config = dict(
    n_layer=9,
    d_model=224,
    n_experts=64,
    experts_per_token=6,
    d_expert=64,
    d_shared_expert=0,
    activation='swiglu',
    moe_layers=[2, 3, 4, 5, 6, 7, 8],
    router_score='softmax',
    normalize_top_k=True,
    routed_scale=1.0,
    balance_loss=0.0044,
    balance_bias=False,
    router_cosine_scale=10.0,
    n_groups=8,
    groups_per_token=2,
    init_std_router=0.0316,
    lr_router=0.000549,
    vocab_size=13098,
    norm='rmsnorm',
    norm_eps=1e-05,
    tie_embeddings=False,
    optimizer='adamw',
    lr=0.00147,
    beta1=0.9,
    beta2=0.99,
    batch_tokens=[32768, 65536],
    seq_len=2048,
    train_tokens=503100000,
    steps=10495,
    dataset='wikipedia_en',
)
Below are experts of layer 6 (counted from 0) of a mixture-of-experts language model. Rows are named router (the router's row for the expert) and show model dimensions 0-223. Each number is 128 + 32 x the weight over its row's rms, rounded and kept within 0 to 255. Numbers have three digits each.
After each expert's rows: "comes before" lists some tokens at least twice as common just after its tokens as in all text; "mostly gets" lists some tokens that are sent to it at least half of the time. This comes from a sample of Wikipedia text that the model never trained on. Tokens count by the router's weight.

# expert 49
router:078129158084139105166160125103188172161106126151137125213153134119113096112118158167108114178111135160069095059046082141070145093108122095151092131094126073153187070116064166191134178127167097102142158138154150143122110215164138128153160135163163122110128159141128142158118113133129146144104177137100197127165150171107110115096069132180112126109115131139075170153143158194136122138145098159094137121114149124099133095117164143150126117064134173111133116101157155161098157155114116124155094089118164153174108120109119157134148120137125121055161127126079086074121193098108109100171144186171122133096123198112047106104115115177092187077116124147142127128106150087091109175153
comes before: " the", " his", " 197", " 196", "on", " 195"
mostly gets: " Country:", " between", " in", " 2013", " 2008", " 188"

# expert 26
router:128124161112111132089125126154066115125133107108127145105100190167132181152020118109091085100151131093147146129157088095135111108214126101053088146161147111175140148092116126128125108166099128174104100117112105135164163155138120122142111162158140110119151147104133097116085094189152124113154089139148105104180167112111114147132098107145095185140063147148105164033129193104136097126122137162111146175130124088123106170139107098132164074089122078159140107121125138097147151134101168128123090141074022150115070096113170092107136132123119172144100081175179117196187128098128068137108104139188152134109121074107172151145157122146086112122176101113132108125170117133236131163124
comes before: " of", " and", " in", ".", ",", " for"
mostly gets: " member", " politician", " author", " president", " director", " Minister"

# expert 59
router:134104170151079175135147136113138152158149146098157112111149113139082114171148144135077150110185143228217164129205097133108110122069105134112127141122110172094113156148088025120164065147156102128164106179117158139115123079076090165133158128105121118132163120115091146131148170141140148130125185106143141086113170184149112156083103077110144136146154135106154051118133098122150137111099119106139120120050115182228133106091140161159112148104145076094179156158096179112114102146139134074129125125130154129145116110082135168143132108085144127096066113096147170165122128127136145127121060104124099121157159168138090132092061088108174089149106132194140122142204116081171139132135
comes before: " |", " of", "%", " (", " km", " (5"
mostly gets: "%", " each", " because", " sq", " (0)", "1%"

# expert 50
router:132153163187160133116147143062146136132100134112087153106079107112186102127138097158121108110122159195174138098090139144128196111024130112149080063144114061171170156157138145131104067114081150098156099153179058085118111162131132164127131141118153162105154130123146123126128108133161118086082184150106129153177180171146104124130119156130142130157117125152041115143160162137133158157071104102163163142187126119103213083142155188133116108162091142096119142094114114130142082154080139099139159153105119156110135081145108129161155138153126055011120168142135120092121127143094106078122131106114118129127154177114086071141080179130116060113155083132166151119155170102149116123141
comes before: " the", " a", " his", " its", " their", " this"
mostly gets: " between", " Country:", " in", " within", " Website:", " from"

# expert 46
router:153114164099120100128192142099169087142112091171166093082071155122135108186089085158120185114100128151161154121139157118190097138113094146130146112101095103174087123113123067110079146140106132157165128097094143144112123132095078101112155158109119165114121127139108146135098100076096069092149101118154088122155154093124146152126117125128138082079118163112222143135130122171232101134118097088159124191082139119162134214148152167105164168119102117130093133154109126100150090070130164053121127138106126133141177157101189081100164201042176105145175122161112111121079145151078138129174113092162148128070114129122099091103168094146193118138117104067142113124164119131117105170155
comes before: "\n", " |", ";", ":", " /", " 0"
mostly gets: " 0;", "Personal", " available", " tax", " closed", " Animalia"

# expert 44
router:143116104150105160126149106122131095116178068130159146119137101069088112072140165108115129101149116095101161097126119107194134111107170078150136121117153108130116118116184143097156066108190140115105100150142156156135122094170153125093101098204130121141142087141162126102049114080096136183146134179128136144081147180161124120179160140137084107131147123092049181190164053089132142152108174134107078120201123137161150123140099178079102139116147141118100121143177188213083111125176143118095183145207168118088188107131105144155117093168162159158120150098145120144103144124141163105095189173130140140111140174138123130163118159075118124081112173162135103034129144099145139132108
comes before: " |", "=", "==", "===", "The", "In"
mostly gets: " se", "==C", "==P", "Personal", "==S", "===S"

# expert 34
router:107154144083073136066100083209055086164125136125178190140148146152137123118129175114148108198141085127102135136137160148138143115191083146114069145192124198179146147124105126124134139160179064125099132131102122144141113130107115152112133093163205091129129101183176097115119170160114153127084159093187149171157134122100138117137105078133143149169128132147118148161187119112150161145166154117095092120131111141090120111096070138120134194103158132160115180108093147110094149111141136181119068172175103152137095099129128127077169137064138105088110135196123176086198127092147119134098136133131164086180131118152108167108137172120043099142111204108148168151109081134131123154089
comes before: " and", " which", " but", " the", " The", " who"
mostly gets: " However,", "\".", "ers.", "ing.", "ed,", "ation."

# expert 63
router:142144153112141123100115113118160077132160088153124114065195149156103119156104079101135142141152124140143090114127174091182166153151150180152149135105120094132112140102166170103151133128135111144158150122092103096233102085150119100111090163106115162188169106136108188143113128087089116153163110137153076132194139093070110180119121123109167140106174093095110152136141150153121095131126166136161115128122105178105105169201073145156123115156082090108070096134115136113161120090141108088189167184137129082186125150103100113102109176050139183134109064133116118144055124134102159197131110138083140121119115155194091085107184145095131161099129222069112133140117188129147140102164
comes before: "-", "\n", "}", ";", ")", "а"
mostly gets: "°W", " (0)", " QF", "а", " CR", "PI"

# expert 58
router:111111128121060142127148185146183083161104176091111181133178099112117100111137157141101145163092119082197161111136199142117164161093125148208148136151151097112127180153119141176120069126069207091150114188121108149099173098116097158157127125103156105119156170131139139203151169109119118146048212128149097116029158179151131161102059114122145126146107179137188098121123139111117117115137116110127130136107128154128145087124181102161111185123141107156221149109156110123121160152142142094132066157058125128130111142126155126098076153116114117160086147136186090098163108092121144137110099075114122146154117116088086178116097102087157155137122131160124127083146138157146084139174
comes before: " the", " a", "-", " his", " to", " her"
mostly gets: " making", " wrote", " take", " gave", " earned", " married"

# expert 29
router:111124138157059093068183119163075134101141053149159128116156128138103135098044137106158118115119135105120170108140112100126093175154135112119096082160106183111134135073150111105130050144128114139136128143174083103170163183152130152187112120101141117148144138152091130144147136145202098134100101112168149191126175094104116144124090129140100123135092098106081125119106174125159116032135105187089120151169116147130156098097101124164144098128163137120114155118158133092075152145067171096105107103061104125132094088124152142122111107156102151112125144173170136099157115105107126086101123119159170121140145104072225145170222138095094122135213086067166182155190139150151143115123
comes before: " ", " of", " and", " in", " were", " are"
mostly gets: " members", " director", " companies", "|---|---|", " groups", " Committee"

# expert 32
router:173106107151117147107178092135141173123169137138074103146131119136143073131140118195143156065102137142124101104130134106163168211135120086144009132118149104145146181181151121170138126075133123135137111118129080160201113057123134142124099153174127139190192136135144139084072089136119142098123092128166154094073152114117174060139137143106135203098155098111083147157020161140157129142139135140182133173140129092119155167094153122199149143146123104148059099074124105114157132090158189138108124123109100134137112120105179104118132157145108168116153111144114133094089111135133129133083146125177151112134144060152060142140137107106156146130167159102091046175140155114129125098156
comes before: ":", " the", " by:", " a", "s:", " The"
mostly gets: " Born:", " by:", " including", " include", "er:", "="

# expert 41
router:142123144150098128116172146123150106152164070180098107113175085109130162132158180101166138131116150123161246117201091140135174189125096153104190170172129133101131117128125176142122095111122100132120150147185071085133074183131075133176114132128111155129145181180128138148180190099146193105107199136116102105110167107120142115113093054116167115198134176100165101125103155117150084051178100110132138134133073133157126160131140099131080137129169112118123126133141155113079169111130150096158085096081154090119115136178187132128117151152105169160118089100143144071101092100128122145110100102113080129126095090177182155122150103142140173132178157131108140120151184180173117143180
comes before: " |", " 0", " 1", " ", " 2", " 3"
mostly gets: " 0;", " —;", " 1;", "',", " Ret;", " 0"

# expert 36
router:124116169135158164157095151126080083189192079113158109134152142085111177165131158101094186103157093120142179123184158164144112138180167162121177086161122178126098159191108076143142109173153097126136183153190143131180162167174123122129176142090135189137145145189110119148132164158134124145154152145143097103157113146141144152212123094135132135179135147145098034124119105130123155150186125123164133160102153181085136146119145137087140156077121093149161085201119202145097105127136153152097105157154118128207087103097152139112150181104125112087114132088117142157099187109152168123160119175152171133148101184151187174081135135141166098137146140110127158093151068159148123143107
comes before: " of", " was", " in", ".", ",", " is"
mostly gets: " year", " years", " time", " week", " Bur", " Sam"

# expert 31
router:154078119097102104077136182128130110160115049150171036122216144100136095111089135131139124180167119144148142163124084153108124162149094104156118113148127189092100100077087142123137045099120128165137102155173115089113115110106107179128132129105118099138139085161101109139142126132186133177098127126103106161096135181131126123084141111149148100131132149104134075111088205155142085090131078113142129096135107145118140095129129089176167129149157151139124103100186087088068142102133139152162125089077145119128116163166139110099097164147074154108096123100180124103143106120150148134097113149131085118179090124090099126150213116146188117126179082032194195117122178188163178146135
comes before: "\n", "|", " ", " —", " 0", " -"
mostly gets: "\n ", " by:", " Coordinates:", "|---|---|---|---|---|---|", "|---|---|", " Binomial"

# expert 17
router:035146220138083173116116132164091129111105159159093097114153118164136174093122126084124140129115180071143105128151182144115127125178165114158102107111111119093164072131117122102123169157090143129132109124056097126148147086135123119118126155103115094116138148148141131117174128102115163068155149165083075092107188142087127093112141122157170103127103114143192123032098168141164059103089109144103157086122158149127119196134153095131153086089128124108149118100070141159158149161113118188129083137073187125143136158127138118091141161128132130150122127137145116146158127083092158170088092101122096157095089048078209118123106142150174124232125169125107094112132185126140167178132
comes before: " |", ",", ";", "i", " –", "'s"
mostly gets: "berg", "ić", "burg", "son", " Thomas", " Jr."

# expert 37
router:137178105078139150058110102196089081170146177088152106166136136152127135121079128147142148181164086141094113158117167134135148122112154163129166125142141165178138111075112144099134171171167141131137179130159138137186074185130170151103141106123121035110092150109154141117137228150090165088106108131141120148098135096108175136091128083126186116132153122133107143136185107141196139146096119136129164129108154136105173091109139104179138175141103115110051119152139084105147118123173129169097125118181193130117097100113111136068152162125149177174135127151110171125154187140166114093103124095094119120166078071149130180169138179144114094121172191058104162120106111145125133159043
comes before: "\n", " The", " He", " In", " It", " She"
mostly gets: "ing.", "\".", " However,", "y.", "ers.", "ation."

# expert 48
router:186100141181128155219137118154128120176160148140139154099129050144164111138170109133089115150132114173162151120179104158162148149080127157073161080112098110080100105164150060104172133152140099121124151115168108146075111094174110111169135122121143134175141104146117161156173151095199160129117187162104130127117105155137097149087148115088144089156158182088135052191062139096172147114120114142187114123112147155235115124140177153138089182141210065143147108131147099095146129148154159108138175123101124095106120140107143152128109132125109062126137118128133047126111115090122160089131136115140162125116148204185092108156077129141162121123077163150140155134145149163138083155074
comes before: " |", "7", "9", "2", "5", "8"
mostly gets: " $", "′", "°", "–6", " 188", " 191"

# expert 52
router:108132178156165145143121161106127133080130154167203107145143111118106109136085039094095213142141150102165087138136152101116197136197151130149117101133068147130077123149128092107149136173118112126121166078139151157066122134149086132180150138145137165119141088161122176154128115094174152121118131156091094088093119159077175177114132128148109131122110143117107090115134148149153064113091138106154129164133146205115089133152098155154043159082098159152179109091136150046125171085170197122175151149075154119139097129125153185130104117099109080078130107121132090077097077151136135147124125114125134156144161142175072141129159165170143130176133228155166118090130188127103117135159
comes before: " |", " –", " (aged", " (age", "1", "3"
mostly gets: " 2015", " 2022", " 2017", " 2012", " 188", " 2008"

# expert 57
router:162093134125165115130089181114126113135144167101148087118090185111123162161197131116122150074114168156136131106092135185139174105118101125163142099183188059127150167194105155116129123101143112124129115092185082180102090221102169135115114130104152075138157176147161145136108159127121136165175152127123090146070118135107126184153195158131126059112091120146163106159135193125153113145142140114105156113106157119115152110130187066161064116100114136166151111198161155167115051134086136140126141046106107116100109115163176103156175138167119165101063140096121119112085146135141070155139087092131140118129135075126155111118071113093158134090140141196105154134144189138097095089093
comes before: " the", " a", " his", " 2", " this", " 1"
mostly gets: " After", " during", " During", " after", "After", " When"

# expert 51
router:154105104126156141145202166203174138172119150193099082141128112102100101117169137129150149145126103151124080133124127113145149163124150187105127200148151105129125130116102154116175053139133098129086149158123128144155147081143106114122116125096083124151095114113116102027141127080193102121121122138125192122152073140076136152126125103103159106109162184135088125148121111093149125126175163029114161116161128163159092136151170100126166123102152114201161130177097119121186205114144051080114146110111108106142157114096076119122108113093148111166079080072166079071089165129094110137149085127133121154164141151159143108108061069133142131127119142154188119138090150085080072101092
comes before: " |", "′", "°", "″N", " ", ".7"
mostly gets: "′", "°", " Votes", " 1:", " Ind", " serv"

# expert 47
router:156162102119108156163132145150172134107172093082126139165086114099147070139137134148144118123063112145155110101121077133202140131110095112112152122141161102091133137096222175088157106111174088096132174094152164135128144054139135099095121166100174114196125171179127069075131133100109126161180090126146120210172088169138142164076128160157146122090167083125080165116153127107151136089098161081034138079123108191127136067151098125087123174138158118107098153137120150134158111057154096139137190097108117088110116140078149113153091142158181175090112144106120138103072101160104162149100143122132158144178142190163103110155131155106165124153068123092164127162092132136112112094105
comes before: "-", "|", " •", "=", " Country:", " Website:"
mostly gets: "==P", "Personal", " Clade:", "==Early", " •", "==C"

# expert 61
router:116148146126119139084131153184114063167099161116179185127139147119118134092135126085157177157135116111188150079073211163126162168141173129174143076153105185142130101158118088171158114153114166161133115138110060162120130125150121211138196107131177105131144108115135177139147215139065074083055164136166129157127160105137150136110135134148126137133124123090099125094140129118093191100135145126127121148167105161096175040077154145148117181126115156099173186075135137177084137176165201116088118109142051146081082169124120115085142176118119107117124134166120125112164163152160163136101115125137142133201146079096152114121164108140141153176160163141152119100140092136132146123123
comes before: " the", " he", " to", " a", " it", " his"
mostly gets: " where", " However,", " After", " because", " each", " that"

# expert 56
router:144110126143069120107169155172129072105050122087110202100144102125157106129154094089143170137142139129183125115090212123157170133074077170177153080190118142135156130138140077132090101136109191118114120158115081177123125097095135144135149167115129124116154121114161159149171153122096145089097140154100147145114128113143130088045140127099089108167107126142141105098088172092077154111115172126181128128195133128130202082119135138165134150121119094071182229065137066158073100179124178112070155115125114140091090151145109123055108175124155084149136175167115120124117128118119170147046115075155129153146096088089101128127134092117129121170171120145150136112160110116132124122138
comes before: " the", " a", " to", " that", " by", " in"
mostly gets: " due", " make", " led", " making", " gave", " because"

# expert 27
router:137128028127155107129141152156089092140130140076106156068112135116141168136159104123164133092153142106147115181136145081120113152132113137100137084101106129085120116087170127144135124189084127087090140151117130133139164155161123083168131118076132091092147142120120185145106093165151114130167080164129212157151137105077115148156157124170087126177122051125114134055072125108104167095104185158134110191175131084116150127097099106080209111143145149071153123054178113054163107155111082145099194117093056138114098100137159131126155139172125113168162148115134117115157100175097108096137113152152145165102106128155158125106152138109083136147159084155137123188193049077103113121112
comes before: " of", " to", " in", " and", " for", "."
mostly gets: " exp", " character", " en", " rel", " dep", " app"

# expert 45
router:136129166139182118085063164150088079122082115076156121097184128163135097127084075124096143139134125146119111151113150134140140073151132119068091116120125148072139145059059173153152058123095163133128164168140074114117176108146171098096189104116105139129102109131054148096158166153167106075116144099074140145146047132158125165100177099125150115133160095097192065100126156152120139126106078117097139090108102084092124104154115106164136184093120094064132120170145149099139162134103087162167094144095194119110095103189112114076064129094163097140136108160110099077181191122145106143166141138155107138159121148095083140149200107162105119110146108056145139116120148091113117129136
comes before: "\n", "|", "-", "The", "In", "On"
mostly gets: " ==", " ===", "s==", " also==", "|---|---|---|---|", "s==="

# expert 18
router:134129174131119165123119151162122079060147149149126105071086177166165229151052085144144119044076151109122153161129142158183133162196148133120117122170116119132129179168085080094147118204117140117140133139087137206159112138132087111152098118146128146147129139169140148176090122128146153131164100174121128119144131107091100113124098140160108171156156147170138141094131137108202045110110117084133090147106149125109146150109094099196150167066131171130182132143081192109145125072112121108165151124131137110110121162095172074144098135118097178162126100118137135156190166137141099142127144140103142183179112075117177160160149100162161090154137113167158139156173193148126197147128
comes before: " |", "\"", ";", "'s", ",", ":"
mostly gets: " City", "ford", " Racing", "ić", "shire", " House"

# expert 40
router:127121115146103127090118139078091100158089090173129193145124109156107105119135144119119172118188133116147170113151189122115156127149169142208172144128137167129164067212127093147077087124102120103120117122105126106126095090169138160139111140153165152142112127158151149159095135115109125149088103033152128094138150105122114077179149159106046108148057128125132119180083146121049139093173169142115082163132157126102133175205163162118172111084123095133173190034128068139125093137119134094164152128114100142146117155128131092132078110152091133082140120136082112116117225116139143160067163119145090122113157157143162131125075099171179128099156142169123147142135073183157110135123
comes before: " to", " in", " by", " on", " as", " with"
mostly gets: " released", " began", " held", " built", " moved", " took"

# expert 42
router:137165187163109095097116153125150149124080120163144145096101104182126116085074129129162130139130167108129118164130157117105126154164114162095139186083133115136161119121134136088115078113079145143113073150114029107104193116139105158138144182137099161149124192097129166130117135160113106086089202097159098133100183126145163093123143112128112154116117144113214121128067183210118099127144106120108144190137086093147105109148123125159188062155099067101111204098113128095069137084107165094122113181078146090110108131144145128091080152111120111154138083154084137044139094166054153177108098107139120129100133126158145177080168114132166119122116124110148128146120170200128137094177
comes before: "-", "\n", "|", " ", " 0", " not"
mostly gets: " also==", " ===", " did", " worked", " returned", " died"

# expert 24
router:152123161111120137091111077160152122150134074063129133110111166099156250138076104177155082055141142105128161133166157086122055124113121086067117136145142118141102113109114118139149081194122109201145091155117161137128134134112123117139145115148135127171170153076117157083106140194073125137090121129117100121196145103112163165185095117121059154136130151121169169051126140154101152143120140113183154181106133124117153169094157086136183094107139095118112141125141099132126146100083133111134111106113101141090099129102130089095146128122121126108148112131170103225167113116065129130132119135154143163134050086146151136115133127153101096075170067141145125186138076096195073167178
comes before: " of", " in", " and", ".", ",", " is"
mostly gets: " member", " politician", " director", " president", " Minister", " wife"

# expert 39
router:137188104155112156119094091127108077125135142092111184158161118145123128140168154137128097098106118182083166154087167125146148158032103139149081092198117125169120202146124102175100136144107121125149118135124044094114113118071128127159156137151190068137118179120166173124131144123116126102063150121127139130155128176110117126100079134126116135177162088115103139137140154091114166154158117093165136086213130050133214082091124124209109153146083148137107187053130107084137116130133183084096140153116128165121089167139115115149115136114108143084158142142093153099135160138122114123125152189094161121106162101102038182139124121112117105146184130141150175204155108171122143114130
comes before: " the", " a", " an", " it", " The", " his"
mostly gets: " including", " Born:", " around", " if", " along", " include"

# expert 43
router:102119093153176127144144122158156155062150139063104151120087105141189124166148088133117114103101174134156173128129110100189121070127122121123106071137151137134131144186100156131103063128111090213105095120121143155098149077076199077084132144107129159158084176154114113122110174107142104140205084125155048161174062102103175115202180131163124093112105096121041096176175132124093117115136105130091157093146146137100153140132130112142111171108154150101121104172089191161121062131115117113166119099117098123100167126084135181164126130099157103130098191139119156136176166151111113136097113171137125095160153144060130129122183087167100115134077132099114093095132146102106170087120
comes before: "==", " ==", "===", "\n", " ===", "|"
mostly gets: "s==", "==", "==C", "==S", "==History==", "==P"